config.yaml
init_std_router: 0.0386
lr_router: 0.00111
n_head: 2
norm_eps: 1e-05
positions: "rope"
init: "normal"
init_std_o: 0.0172
optimizer: "soap_variant"
beta1: 0.95
warmup_steps: 200
doc_mask: true
dataset: "wikipedia_en"
Below are experts of layer 8 (counted from 0) of a mixture-of-experts language model. Rows are named router (the router's row for the expert), down (a neuron's output weights, with its number) and show model dimensions 0-47. Each number is 128 + 32 x the weight over its row's rms, rounded and kept within 0 to 255. Numbers have three digits each.
After each expert's rows: "comes before" lists some tokens at least twice as common just after its tokens as in all text. This comes from a sample of Wikipedia text that the model never trained on. Tokens count by the router's weight.

# expert 18
router:111093075151108152176157030132203178113126085130142103147154129111105124154184131068134076123148120123103121120045153112102104127144112127132127
down0:095133144119164103127135129119125152104070119161255194124139115125144154076110135183176118034138173116127155122106130125138204143112124109152066
down1:131083172133155127125157160075182135106080146139120110151174147088135131155113115157097188161133092189130148112119126054056137103172152132132193
down2:182152126073095109095149107138158138160113107130118158163121121142107126144160210093117199095129094127127075105141113167120123117120078124128085
down3:107116152166089172126140132125085110166122125149122083109139202085115117124154101084139191123138181063122087149155099111130121088143117143169129
down4:133129113154130110166099115046105200131131117066105086192206117118121159160114126120105125136083110098118088077125101091096142104135089105134078
down5:160144134113064148094135104149136212113155092126179125121097137153126109076133112135103141118108083119115146118019157162123104132081162106150101
down6:136082154114237135180113124184142150182159113146142088045194164099135123124121133162137156116113163114120135100109133122136145137167137122134106
down7:153133121110126144183179145195102192142086142117086160101175171088128140156118116088147129119124157132129136108140137129110133120029186082123133
down8:135132124183084146183136078126136118071145122131133105185147056146144123116089135151093113114141114097074136065093056104092166098102156166119121
down9:132171090075144093093121188150153096095131123132095103071096164111157175106098123154138152110179114153134125113098091132152131156182109121146093
down10:108151179160125114084149148147113136139155121152105133153116158090094127100194127106139090088102198123121198120130131095104144151124079126098139
down11:082104119145097155188128194135177127185138168191113157137132144113100128123136147140177130104089110109105136145119129121151119178110111097123113
down12:160116089146092100094082150157134056124161152133119121086130154149133138112138070123090108136071135176112159127163118106109124139159101139218099
down13:136094134139133071103112169112160109173082132092123199141138108162075148164135149105077075156119163083144125152153150204082141139099127139171119
down14:141080108145083112063170073163091148142125127118127164145168105090115108104155104107102177137152132093117157147131160150107145102077133067067086
down15:084140148172187087119107147189139097159125085101158197116113166080135166161164148178100069240125126102184137095130134170131130094106149101122126
down16:165048124110135147151132100099129137129122100120137098183097093166089195116141141120113109184120054096135130146178148112116147162179154102125136
comes before: ".", " |", ",", " and", " of", " | "

# expert 37
router:133126141195145133092183106070186134175107147123150120147101139108138150157158117089178044129149119167121159141058154160098116064130143166099130
down0:118098096079029103090073160174140163126187084115186101130145160143058119150136140124121173123111199174154109158128124126146143134119119138135107
down1:130191141089185181119115083114082113159148129085114113109058087156108115138182142177083091082113147116143176088097127147136136186102116167097147
down2:132161130115119099117113043111132133148172083128071174145136072136148176130161105069187160085123086133168128149141115145128172104133078135152133
down3:098102154140150113109200045084057121134101120126152118135165074142141152074123131170153221137112107123135089114153152145160160101116129097145131
down4:112133141130166119089106088071153142104158107144139112127135126060146155060150136097127189110170124125149190132149130142120152108072134150056124
down5:090094119151104105117076106135164185137095141179132117110084108171100137138130104134125133125148156131176151144116141090125141123145067110172132
down6:124127114186097196130121130161164120101111145101196213097136109076108129046113137124116129119131180147108089140058108137136133119145131126200129
down7:087127138132103098141120085179168126131147076111132155142116156131164212125122135109159091142195131138171141193127138166154109179142078102141126
down8:168100139126205145167158096201088187152132132079132111179116071129114143086155094155108118140151143126118156206102126152147111139113121128074108
down9:146170100131115128132129171167087094116094107125089138107106087122147163162138160096101173139133078094134133146130111096176175177191129124145127
down10:160136112144149129137154113119158180101091170152127124150129039114136127139096135136087085150159096144097112140112148146120108095133075130192140
down11:092112145185147188129157152182171109142140206177153171127140128107063128098122150156102104121098132091140149081111162165141104092123150109149078
down12:131110159124133166154123112152082101138177192160138112164173110128180132136168206087147125175115109152168141105108109095142103088081185124076163
down13:105175104146080138117125095002089086133121123129085088120119104109142105141129176120078093153137141114102115126169134109115152166091114158123137
down14:037098119111143133127152160195113145189148141098140104115120151076116163133140149137171134154115083092195153184131096164073193124143138105154144
down15:153177181147182119103175110125137150095113128160112162153102123080118115111082158137130166135150066116177130132181183124077132135211086115086119
down16:134169126165092184181147120143062134077123144098107116136099177122098088095164120132067166128113160110123159124156126099104166129190098129091129
comes before: "-", "\n", "2", "- ", "| ", "1"

# expert 43
router:134122102150123140122149056113184182099065117155123160158150131148102108156193145098079109095168092106130117096061132121075105131109138161122130
down0:113169115138096119090166200167138108115073105097119140140097156107140168160137094188109080093161158120152187133159130201118150134099142173106085
down1:152127108178162105166074109179180150174080165147162117134132149116063157185154100110145123137074123129080160110136154086144149149127151144041106
down2:155117109117094116176129125082156107147162131119164126086104154185125151101129150149126075191088154099135101139124077149086077149130118088127082
down3:110177173082107130117085130188116156127145142105147049141125122157132146111171105094128096103145082127071161208082115076110118162100074107138161
down4:162101104135092114209125142192168126067097121117093134226119096098115159056132124089120131094117080191166135144115109165107144122135134100091142
down5:133145093148161153173130057118118134100146068116120105088171078198092091115116104170146153101145125125096088079112109138109074136114092135115103
down6:144100096130159102143126105168107132152155189119102098160111108133119086181154103143148144110097074115155115105153151101070125151055124103127136
down7:066081169099119157085138146116098128156146144102196138155163119058137098093133136173095102088112138110107147102149162202153139102162140161187106
down8:089155119120150147148141187180142161082114170140107150101160080079154176106112122114139182203155101158088138108126126153121128163113130103165089
down9:127088164108164141152111074194129158138129125136174170168129160149161105173140154138106135123167163129134090168134063164151151064099071178112120
down10:196187114157180097141102129160072122118106119132162139145075056167125079150150114143119082089103159173110157134133145119157176155109174089078147
down11:106154128119143172122177155138108119135152125095053164093169174104064154124152097121146181094124059138141109097114146167122117093071089139172097
down12:129194093131114132096133166113140118032118143132113122198116097110120126124057124072058153144151119130124144166108162094148084164137126153135081
down13:134093105125081151123147120118163096131185100069121111168168142145100166057146118114168056125137144122179084140072039147108124198111140143174123
down14:096155105132188134179126141144169087114178151160062049117135116154158115117119123096076148142086165057130164176102116098187171114079084157144135
down15:137136128214075117099143172141101173103148121152130170110125168154133073069113088080118136146122110127181127119170097169175135126137145081110118
down16:105121126135095095184192129102160123113075125115170139137073138109146136110178149080140152194107182162091173129133161111146112099151124154142134
comes before: " | ", "–", " |", ".", ", ", ")"

# expert 38
router:097120139164116125160164075158170178094081131110139122199117132165086104134188124089127044118142135139130097098079133089113120097117119177145154
down0:142145099082130086105145154131146115132154172111164187046083078105176129145095151204091124141126082122111056107130087143125118129179127104134091
down1:129114111130184182179170138118160093161139160152114089153119085156134156041141160146105139126062114097109123150112147159141155170182131138180105
down2:142095144171105171097109086173125151109099176118152184138134172159131026086107116058080158130152108116120125093164125161119144033124159126127130
down3:089105071108092117135102101096071158073149074189111111149069110086166121107151152152158162111109127085131085147128135144129103101169081164098112
down4:077151120170136106135097081076094067146123166094117145158083093169140122072109116140203078138134132168174104068117128160121100110167099132158128
down5:159179116146071154083057139134201137155145122119103139094099110151126130135114050117096099110115074114172070164090112137101148105092082097152125
down6:099110160106126167152088089008111165112151100182119165184160063115093131170146125164157114105121135114090172194101103146132125148142171165118161
down7:142070131118129126117140124137105143139080149140187162152137115139129078149159118104131076058141098097124147145167142117122135122125191141135099
down8:127131157115121146130148134139184130111145148096133087121097156130100158102115131115099069139113135094072117110127156090181138132068124155148125
down9:103143134173087149164135222138101099163138126103156101125100160124100125148118145162114167088101053074106167110117092097185136132168078092145142
down10:116234128125096114105093135157099115130171125060109162108118150075097129079187096164145065091102108166130144132091154166136195091087152094055110
down11:137118140119088121089118104117111141170208174138129149101141092095089127099107120122145086166108133150179153111138162109128152184167156157157128
down12:132125197101153135090156085115164169187157109143171108164051099185125119118103128098055112102159134121150079152128108164122080128133120166117120
down13:113159137130098107190126108144155085072083127126137124131165179142133120102162182157155176140098182114188079086075143140117149122105112113108136
down14:129099120082117117111109150136152186151053115105103154081150116097106180195099113192125148130092113134175107087043133079135095142106191074146178
down15:140083125157109081134121109142109073144182124126111128145108062143103113152114137055141138116090174135093120115063107158084134197049053148131164
down16:116164157140179152153106120110110080129087157157126159096135052114130104174137142061125171119134061144138152176125122115120178147192106108126148
comes before: " |", " ", "0", "1", " | ", "3"

# expert 40
router:128096085146138103115130114135124162150070117134119155143146133153076137145138064101103021078121102145111074101101109100161113082119164151158169
down0:067140141141230039137133095123134163071129087092132133140195163162160158109143101137129128130134116140088172109175190086093127138138133121105124
down1:195134099126146060113117140153096145159110101068147125156148123149123088148136183131096156161129098086129181113177123134110146126106127147091137
down2:117147196163070116128086151131070144169161107100137170157187128156111114111093146098136137120087118095047136121095126166106089050122113151126115
down3:117111089148188156133119142161136130118136105136103117178129159108115141180114184122104136076139090080164114182163129172143125152073150174130105
down4:157105149177125148116161054123108104109184111071109070110110114128125094158155051122116088107123145185094116095131156141157066200172110163170174
down5:142129087068162126092161149159120124059146178105102122165079128088191155151124130115129160145067152114168112097125074085093118092133060116130125
down6:179110045145105092161138122132101074149092135193186094113093116089143136097135132173101136151113067098131148089138079106107176155133150109104120
down7:147072113144157084127119073087118147099106104164135119095137130147176108123126137192124150072115164100122163116139150110134147118159139195088165
down8:114148101112101129123157117135105133131074144145089102097079065122107110057181095106121085116148136103145151112156090131109124103100043108122113
down9:110160148082160127131147099134071132124157149109113137189075083122157121128100171150216149154153134071073128149140121115098117195074143115109095
down10:116142118101128107183153118086108133143141108187104178131093204151101119199127151094156143107132177165100090113099179085188130131152160103108192
down11:094182157125103105070097119114134154146123113098119167213105179140097105159146086168055121106169119101128105123130162150143097141078140121099126
down12:172164111206114161125080146159103154097154139151204099126127115114119119089059159143133123153139087180147140129139124107144134182077149122136078
down13:138152159147145143123116157138121157141166171073147180093135101106148146160118141137135152124162132199191149167171147178123132113141111146101098
down14:081089104060168133150125157107117097154160136126077083181105127142148153146132118115102111173109138104123024169148155180090098158155135143141071
down15:168091122060128090143122165132143104161141068077134123104163118137134139088101125165145106162039144110137162134143131069144148165130113090102154
down16:142114107128159124065152129133153121063149166092090154100153189117107140131162152152076063143134118090163145104134110036148187095150113114118091
comes before: "| ", "|", "-", " | ", " |", "|  |"

# expert 8
router:126135129155160106076121121132141153150073118155138161171166131076101167166166162083109039139138103150140089124097118088077150120125114194132139
down0:128146088113147171057169190041081163172184148117112134176126125172108175173134127149119126074169164112189169192140125146125128167184103139136114
down1:136149084199138125147111096157130129118064122054109167126077143143138110129103144151128066138051098100133137194103064147161106135153176133154128
down2:073078137084110130115168150078173152131155086079076123206143127128147159092112086120121097123100146158121149193151100107160185164171085119138127
down3:133116152161098153136095164157104119163111156150124157185146129129170132114163113122173123092145144126102200141167100101146083141130185089093125
down4:171094138108086145138162163165117125143144096106157148157162099129150131124141124115171133225123143136124131195144051063160164124085147148140119
down5:113116127152185124152087141134101149174121099156118138055085055175106131142098155080124126103138143113122170141098110176071108136156089082128127
down6:084092113099084085103160126116149106137119087113096140152111130121119111166114119167112111122195099120225087117108115149125116201140108106139160
down7:155132154141140116144171090148157143143150167104163146125133156101106157169123137156188166133156128087128143077089145144189140120114132087194150
down8:089139139131111094134104069146177141119095069196086177155159099133120192123114124159157194079085121137165128111141154152101123089129117167164108
down9:177150145110167060154119091124092167106083114205122165118149102142136151123099099084163102155104173192167091137177064114142089156153137112107084
down10:122163116154146103148152126118127162126184137112174133073103123109148195150148097094099129087071153143139094141109107170172162091135166073126101
down11:123168133106127094119154093111164103118124152079093129124079106120111146078142133190057062131161130109096142141106202066155107171153133159122093
down12:211115127143129112151071126113169149135105105137126103104130141157169166090141130141106136062149097115096153176114160080097086098120167142119138
down13:158092133162141154111104123119064094108223086147112094164150109156136082130112094172163141135081149109092143177156145122113119105062167130192164
down14:163110120074089195154132161153163106084144147143158131210116147119186110109133166103162147106078115057146171122163117081095114214138132132118141
down15:133166185101172130204140113121159157165138139155118097126120092099116143104194142129157172126149134084166061105199123128163091121093134110130075
down16:176156085205127135184146113149114099151114110134127102147161140109126091159165194165109140131152140173151069130155119170105159106159171146152157
comes before: "| ", "1", "|", "2", "-", "The"

# expert 14
router:086115046144125101199172092083153126117146117146151107187158118113140115149148120105135069137147129162149102113035138135117144064107127135148138
down0:138112173165190167096137117170129155135133135165162138084129120082116172139196101063088087131129122125111130136116142139140143088164150114088146
down1:198172128167126123144159173157162107148066123128095124180180110113143118150104109115089145105132103137156154098130150078170101119150160135131138
down2:135133111150155060108147152107095075117144128120070086133117182141099171148092117133137181186079127083122146172129106098107141052084129142152140
down3:130109140104120134146119164129139141148083087059101095148112128103121113211137133147176079069127122101124089116089175183183146112141133107156096
down4:155076110090118098105132142175117104161106101124169120081106095087136188070081084124107076092175154103107131146149145135166130128125101131154186
down5:104119141096139109120086103136103066155117103065110058133170138152133130142154163151047163026141162116111181134082133155098161121100160137098106
down6:177154154176058126158126138118118085131124162145123113125059137167129119168092123138135133147147113120102123076174183156146119128131104131128126
down7:097153148077124155161049113086206080103145089153132157133159086142151161103141125108170114151122141184153126151070128096111100147077087096165097
down8:115133084150056113167120152102155168146151113128116157188155139118157122097070184097141112131188150105157117165101085115169140199070134111116129
down9:181133110077071178130116141142106088167138078089175117157101174120119147121118110166145166161172180099106131155118184164100167126115164159139140
down10:160155171221096116153166131082142140114090134106119103133138158165162192140163131182111104121167123063144184156107129195098069174116112085152072
down11:128186078125154144165177160208196127134103123095072076125103123091108150088141103102088130129129089154142111156108116076113124144147093103152095
down12:108163109199176182174132141130134086086063115143131079108085202179126132135139158138137153138075157106078153112113177116111118171108131131111134
down13:094120100138162138172082119137158144132138072094060162200132141116146160102172170124084189170125219109093157167093160101176114138178122114056143
down14:159155135160095130135111177129110087118146135138185125130124101145083093146152117114144041125124129132106122089128096144091094125069115138200142
down15:099192137193162168123138192134125093096096151147118154132146111084133110165114131084236151164174115105152112027146117163114168119133138122112102
down16:095108081162128147126183159099052150101123118141172067169123125094109113112157109089145128133144111128143168136141136087134132124194093163097152
comes before: "\n", "\n\n", " The", " |", " He", " |  |"

# expert 27
router:153133098133143077114175111142154130115103088155162127150106092136163050219134132140131059113162130150155062087138137133108084071075114139110126
down0:135158120134078196058109156114142089169079138152125128104071133164143083108142120128130092099131169099131121084143145149093163123099127180039111
down1:145167050158109095091136081156076148142133160000055160176111106107133145117196136132126138083161105133127149126115170079120157150164156128130178
down2:115095087168093137161101121167185165129144166148104127143133121160136149086152084217151148131148082153088147189114068155112158113141146099128151
down3:161109137110120157136119102137102143108150121122118148161155124129090099064129153131205156186207107139130132158208091099128103124044135161150134
down4:125170174177181130092180168142131086176118101143077179067180090196103120146084129079139210108129153147182107085109125149136172119133119155118069
down5:126091148104139119164135095154126146183173157110111082198132094225082121126133067129124201090152144131159118132119066133158099115109108144074153
down6:118129115133159133152084136180121092141171123089087177093137157149104125113104166158176141088111097145083091101104146084124094207093151105106113
down7:139132192123127140120092137187077072110109103128113148106098129149135104133100136091137123079119181117116144084123097147148123126154092100062186
down8:092164050077151125113144118148076156131132153074121134117125109079088102098150151145158139149135128151166131170148135140110152132160139142095107
down9:123183108123135047097095157101069111101164142143132156103176135159179129168133099115134153171109153193126138073146164099110139115197114083149133
down10:129164095121183170095117079165177129116126104055165121077118101114182085096123166113116133097153143189134124153169183119163099100128117090151125
down11:158083141163154128159182121117181196130151124146162103140143142126166166131137128146136141071045148131160066134097091131131131114175148122183155
down12:166127163140135127111145096136179160114140184179103136205112109148097168082165146063126100094132095143159185147172131088132097100146095156147192
down13:124098070131102204086152100171107157160150129072087144083119089086132136125136124123165107116168111178186139159130052121144150125162147185136128
down14:138118101126156134085183180120115161096138154120126158095021113131110148148146128099167176127166167113123150080233135141148077111104125108123101
down15:145072153124090162151121087107142116096141140147136146114083131104169126134227137098110111202139189138149155152033129159169141121187140140127153
down16:201113107107184106167144156067186141149063115084127149137164135133184114071103132101101071164117137136111136117151119146194111161102146075171150
comes before: "\n\n", " The", "\n", " He", " In ", " In"

# expert 41
router:124088155166136096129138102108191112112119151126134164119163078185147085147106137143148057118124102191154111123072138144097107086126110104117119
down0:136080107162163138130103084108127106109116153129100101121140154181111069099168070132099145159085131222133088113076080120119107149115165112141139
down1:113146170094125169146167139122115054099102112096083139126151115114174148028138158106141141137163125150110129178138092161113098135024089089120140
down2:208149082150100089135141137091139100052161133130164135054125107157130093167168131110120111137114140103136094183109142149119119107163130148165129
down3:203142129089086151119245094161125142100139098161098113132135119110101143100167109053132106133152105138131129122141113160133174195192161113185128
down4:147106156148194122124043152182138059138116106171133151131137137153155097127122113154141110153078136169120175103105168130175111120029123088136101
down5:146144135108111127170131132129112161137070100215140084129081145176092123109105109084150131154128103096161085109116119129115135110085124173217144
down6:128155084149120180128131155066120172178144126124141125150074138235150100074085128104182119162132135113114168136112151148093162065103139142144123
down7:131124136092164147094058118162112118113179152120157146222134051135125167159084149178150068109155110161126130157122129111143187134159113094137080
down8:120164113110142078116140112144108160139127074128136071123160120105144119055144137120175077134125158088099184161126118137134160125105185084124129
down9:066179118103140172121122185111134156156154179127099147126191148110119117111108135163111158084154135111133160111202144118164171116134101095173101
down10:150140134171115080064120121118174100121111132102157137120142045066121058069180191107100127145121104129153162130141142127113137142119110102203192
down11:166125199129103148143136115123095110127083109116090098106130127147123093183155123145097157121098180144099115080068097083134108147072087097140050
down12:077184147097111106141110112180129143161153148094117157103140125165071166092113158140055166096139116193131151106165143073169180143134144126116109
down13:106077128109160181150128049130125094058108136129113154192124139157102131088082181179169123127094136086132142164090145177111142117120104121127107
down14:061142121120113149090134108156130060100130132094111185039175109167114130131123122120140125083128099114128083087150120145151140121150204099147166
down15:136091147115096151066129095178093156146100119104168182162128110106120076141089175130150113126098119121147130074135132093181124137112134120126163
down16:124074132084167193085154138187102168108120149110134056163116156113155142149119090116135167098153102135089165134126092148170111175183102108124160
comes before: ".", " | ", "–", ")", "),", ","

# expert 60
router:098080116158130074120163088131197158112143151094125158133141156160091108167156119076101087120146053110108129082117106162103056100152091131120143
down0:159137127145049183142120109142121096136152153122102158142154118112126148067169130100097152110119100116226145106119111086150133134071167073182100
down1:132098188102106162114100169137117139171135119082123111194125143078181098114122110105175120068142143171059170108092122152149099077193106173126136
down2:131152128099103156102107198117119068068065124147122190096132144172219143151160194126109140098168132097152157102176160105168079109147091091201161
down3:063142125133145090076134170115082087113124135155121090134134108100116109161157155113173145106079106130176144113148141152115125094156157096193160
down4:120134107081131108142140111130104094167190173094197169119090065111121175089112178177128087120149154122093083126176125101151108114119165169148095
down5:064161148153196149104131132155139104122097182140129178076072162138078131092074129142142138098120109145105145091064117146115107100180071175101104
down6:081121167133149152140139128124133151116128146100098159066119089177186134107087144137073084080173149104170119131075148170120155079114137095141111
down7:109128117134134109134134171150154094160115096136110139173117068144115112187143147148123137160143125088137123138173107105180113140112102132122135
down8:182140108164144143159110123092094118178137177126116080130097074184159092114131109122153173159151113091145124143152086163155118112160142103151074
down9:142106166112092119143168087132076123149114136124196132167081141131160110109055054061128113114156136114152133104128134112113093156182132162170125
down10:131072096142170090089145100144148139084129061121194126073116112186069137129127137128061158117109086185155150142140130069124127045150114156134076
down11:141133195165127067157080116147151122243151156088075095127152123082108102156096055145147163081128138106096106146078174122117092133064113132173133
down12:109091102136154105134146118173187153169153045112070078127181123148099132119132176163133102122111130178154111159059150099188194120161084145118094
down13:074088137129155135113067132078157112169148135114075163153098114173117080154117106130123173167140069226155102073097202145157145124139143146099153
down14:064115146134121137162172099124159065105147064128085140083208149113153192190140106120110165137129078164165149090104113106183178151180139149119142
down15:156123112085134155137072138169097071094177102116127160100118100139112102084123082113171114108075133177103082151125168108176077160151128153109124
down16:083134122220102185126122148146136153135131145230084104128133126124121091057139083100138153172111159150165143032114076171143133144120102154097087
comes before: " | ", "–", " |", ".", ":", "; "

# expert 1
router:090102121131165079106162137146182187102098114114123146145109182159099130220152110114108086122192092173148117086100148170060110094110125125167161
down0:110136124144133107124103138093101112134101055002136111124078107211121182085185146162102186119117108103116141171135109172106127148120108150129065
down1:175159105117154121163135090142120148070131192121119089170111076145148169155146161105099115081133090165156140129136095117145060152140109098158156
down2:137122153175079145120133127097115143169087115127191143138072148117128145074178137131105117104030199123116144089176104129091158138156171160122102
down3:117172156129157092171108112181108121126126152061164151115194144123128104074127116119135064112066126062120126149104121148126081133124125106107099
down4:149121150061122102087121120150143099143143119133134145101104102150168154169107147198082165140110098174126160062209099127093109096150080116098054
down5:157093118148173151073133074103113105094064118093117148129127112070096075151118168185170180074128125164127162128071085137132122115135132138125124
down6:160091118108064140137165125105104119150106113121163069161073183114124114165112138074134156111124134125187130078108110124103133104129146156135122
down7:137013123169185140141145128140117137124135106141191155119122153147167119072084144097167150130167171127135141192104153072130133079178111200149090
down8:103176145142132107110210130125168198161112079071169138127162123149183080175134114102125130100089088135037144128136158074145098146123086111162100
down9:161177132085101140179143186128155098079077152147071135134140084094212166115118108088105119045125105072088199094140124123118113160103129126150124
down10:140177165127101096090175063173103124103168181114194143050114147184140114136098167100115130111140109144149085171123098106120129152114118106110136
down11:054111174123031123111101110204130140076158089175134186151084119176113089137124125145123180092141150136177133117087109096123118144109083078133084
down12:085139112088164097109151123112075140130113107121139089134124120129172081132127115109120054140173100187102140058131171103060104132172151115131119
down13:099076138065165100173187116169128068083166044122168174066066128125102130126120126107150131095117105091215109101085114121145154109177122161091077
down14:094098115138151116151172134176085112151164052082144177158094104108083143096137102086154176138113151157114098177118131144101126098172147154092057
down15:141101129049152054148130125089120103138169125150179213117131154087117136164094146116141111098134122100130109101157195159078175142103172163111121
down16:110106097116021065123181113131141120152130143144115092160147107145113104140140142108076110144126163137091100197130098189121108142109163121111146
comes before: " | ", ".", "–", " |", ",", ", "

# expert 26
router:099166126173144119091091124109175139137086130109172171170113105157110085182151147159129088111152121195135074081092150115100084076179126159196161
down0:178125145160131161107098118099100126139086161115099114185070154144158060094142109110174154059100076105134193135125183114142093130112166109119144
down1:100118107136150137158104092146130142160172118121161108133169117132115109138072093121130152162108180053136139143146112083166134117130090126138124
down2:089076135142176135121169139142143211124155122138144125032113186096112080124082112130147113153217098131148142058138161108120124131163095125123138
down3:098139151083170183122146138154082160101128091119165085141157101142149115092110048148167077111119122154182122138060129169107145174215171112145113
down4:057095097127243090185110135127137095116099154145107191170119158142142178155113073092131140098050174151131092143110058137095118216114146110110152
down5:104123152141184105169153131165063081104113136183116140147103096086130160160086169181144165137128144117100154099069167161104181165155164148121103
down6:117074110157082146164113096121086150101157087145175109108099108136113154151155145154174091129142118119128086173121130143043089144061117133122097
down7:114153162076194108077096114137166120135140091133162152071081108116141166125143122128130126147136127106142081088120073102175151141184122177135169
down8:113153103106152105138148141093090171096133095176106143085157126084143113121108178143081097151144132111129117160150143155118081108164134117145125
down9:148193145129121157141118165123098178165137172096166140173137138157134117102132093063136182156143230080112191111113089119098118119146100180177158
down10:145039186118139148134097131100163146182095106137085177111143130178094115076071154154144094125138117074152162168160192140093153118179110156109123
down11:175172168105115089113145095127119125170111132115125097193163115108178182117123128170180090060139101102146135165176169149100158111118135041109126
down12:157133085067171102148099136151125148127156094139164130094129191126131129166154100108104087160155142080124211122123114077145177153141182163114166
down13:111121117100136121099153118142091118120105068155043163053155142160122089083123107126123120131096111120127151102189104119097120142090170107126145
down14:134068144090133071098155083149144155100170086081176128193116131178173125146112069109165138018106147088132165101109149106139124102103142075096182
down15:109187144108129157127119167139116168141146104141076045099077108129099133119133165092098180124115137142097113161116083146081149129124110110079102
down16:125097077098106111184157092045193115164132119113167128207071147130110138097146153140121112143072143052076133118152173131131087175133093129152122
comes before: "0", "1", "2", "3", "4", "6"

# expert 31
router:110161082130101135143157089114156106149099091138187085172124127096134100209162116128149104124194106147136079083071163133124094105137149148095147
down0:176141135156075188074148233150089152113164152152108133146116132144141156143172123126157085120139159144123150099120144102112140118114121077146108
down1:088217138132206153120140054159181054119083114117122075114133119133104134170128146180184146094081128163104155148151138183168126172157152159120148
down2:094167166108109145178186187175153141180083159129189127146114136175121132123136187158112122095150116129125107129134127155108091112231150116088111
down3:077155102136173158126100106136114125090143177133100127134152140174173176084158167098136109126139148114176154190156122132094140129185152072117118
down4:084175069081167067113128168073114087110130121126096118112162137093143163101119120104060052099109153152135151139166154111117155215139102086162101
down5:140121149099164128137128141140140182159159115146149147151089146063059175128102096064137161087159146133118101160199153096193144078110103142163125
down6:131145134099097101102140162097187083119172126109077154125076158115169190166196093108125105143060112172106124097127194107125134118110198177097107
down7:127155157075175120168147136194177161148131133161058117151104082127104162149131111184166133173138128152071229122134121122131130061120141152104119
down8:138148106119179091115072054135168155136126076109145170145181136170128159131109123111143181093154076121120082142145146121055198174067158138119135
down9:092148112153130130102094106162166130097147153150059099107183168133097131101146120077119177146063126178128151121099162087136129097107142081041113
down10:127105149135084203143142131106140139149180143109177136127118194118170093146172174141121089121103103135073149132076151119121124132118117147192085
down11:092155078156112184152092149126097119131149133114140162139102122102120108064138068169116158103101096104117076133204156133209130113030124137115107
down12:127169075144137119102150112163142115159136140088124124069133077106156083160098115125131205088164115141151129083122068119124125128127102114144128
down13:082146145127144145084100169171158108157115135150161110134134175115186129174137110098128124146169124177114104062135145134171127092173121190139130
down14:107094140100104087084093182116129160101130176047102077090159155140109117133116106062133160123137081154154124101108112114091134163111058101129168
down15:142112131140128096141175096100192075101127145082109132132064177114174156085116113068057099172144126046117157096099098150132095133104096179149132
down16:055138123166136070120099122131137131153102085180094123152146118120138201132079124094164120070134149061128101075130120147081119148147133163086128
comes before: "\n\n", " The", "\n", " He", " In", " In "

# expert 57
router:098138140151158131049157099083133126095044121118151153173137093136116119167168150106114051121150127139139099092089126105121124086123125131160159
down0:152188129180072126101173100133122099147133103126109142139133092128076141120092131173133188145119125047158109107064119154125052045140138103164099
down1:123120136104096100130073164144147064168130067117089189165116098093125105081091128116123140116069135165121144111056153138118152088155099182136168
down2:110134150141130078094114125136085131127106092117166123219163145126153134186143158148114135083153137159076189139123162138138094135099197161190130
down3:124124101166123143108157092145144130158141106152150157079082177191124121152109080145112127099091131101130171115153151209162158064107075142083095
down4:161091107159104150153097102118145135121146145188096176096140092068114190171083138092138132132145194123181127088135146078136180081156158078152121
down5:132201130149090196119149165050094116093181182186101110099120124138171146114157151134121117161067116156120102184128066157139104078131121156106125
down6:136130107107024164185141116097129113089127061165129092123104123188138210110109153130139128114122098106099137131086152145052101145080101114158125
down7:114118090168170157123114139092140154086207118143087099128118087118136132110099152127191135199077149157088120158045135118125149120119085136064097
down8:145146137119086069149154144178149158157149098095159062130157117121159130138097116122095119181090131177120064158072141139125134148105162195097116
down9:124148168072193123151081127144132144152136134174140168129163163097140191073128161140119062118163121164096143188117049135109127145137143140145116
down10:135143055114131132128080115123144123123184121102168125083100143075098132173140169145122098147108150109171142183060144138126138130110137118161136
down11:172100128142178139094163131130149131141136105082132116169172120111129094128144184123080156100143110116130098095188100150164136188107100164138141
down12:088145174046127138125145156082102100110150137115090127180164176077118149105130155131115082094157141132155185060120197159126150095141128148142194
down13:099133184122182047081127095120094117104114140146076108141150090092172188157128142133176064152163080117115087182111144148157121202131092169150108
down14:123104178107048100106127073124201128054059076151113147163202120112141131099135166148132181206101123110131076134132159103136118158098135123097120
down15:146132090190185089126165100133137155141213084131149066125135112102123175128128108103135142133135158162102129203114110131132101156148125103099112
down16:121146172081138081054134144204138115123126150128131195109111100203095081070120135133106139080151143140110083085107105101086109122091188120143139
comes before: "1", "2", "0", "3", "4", "5"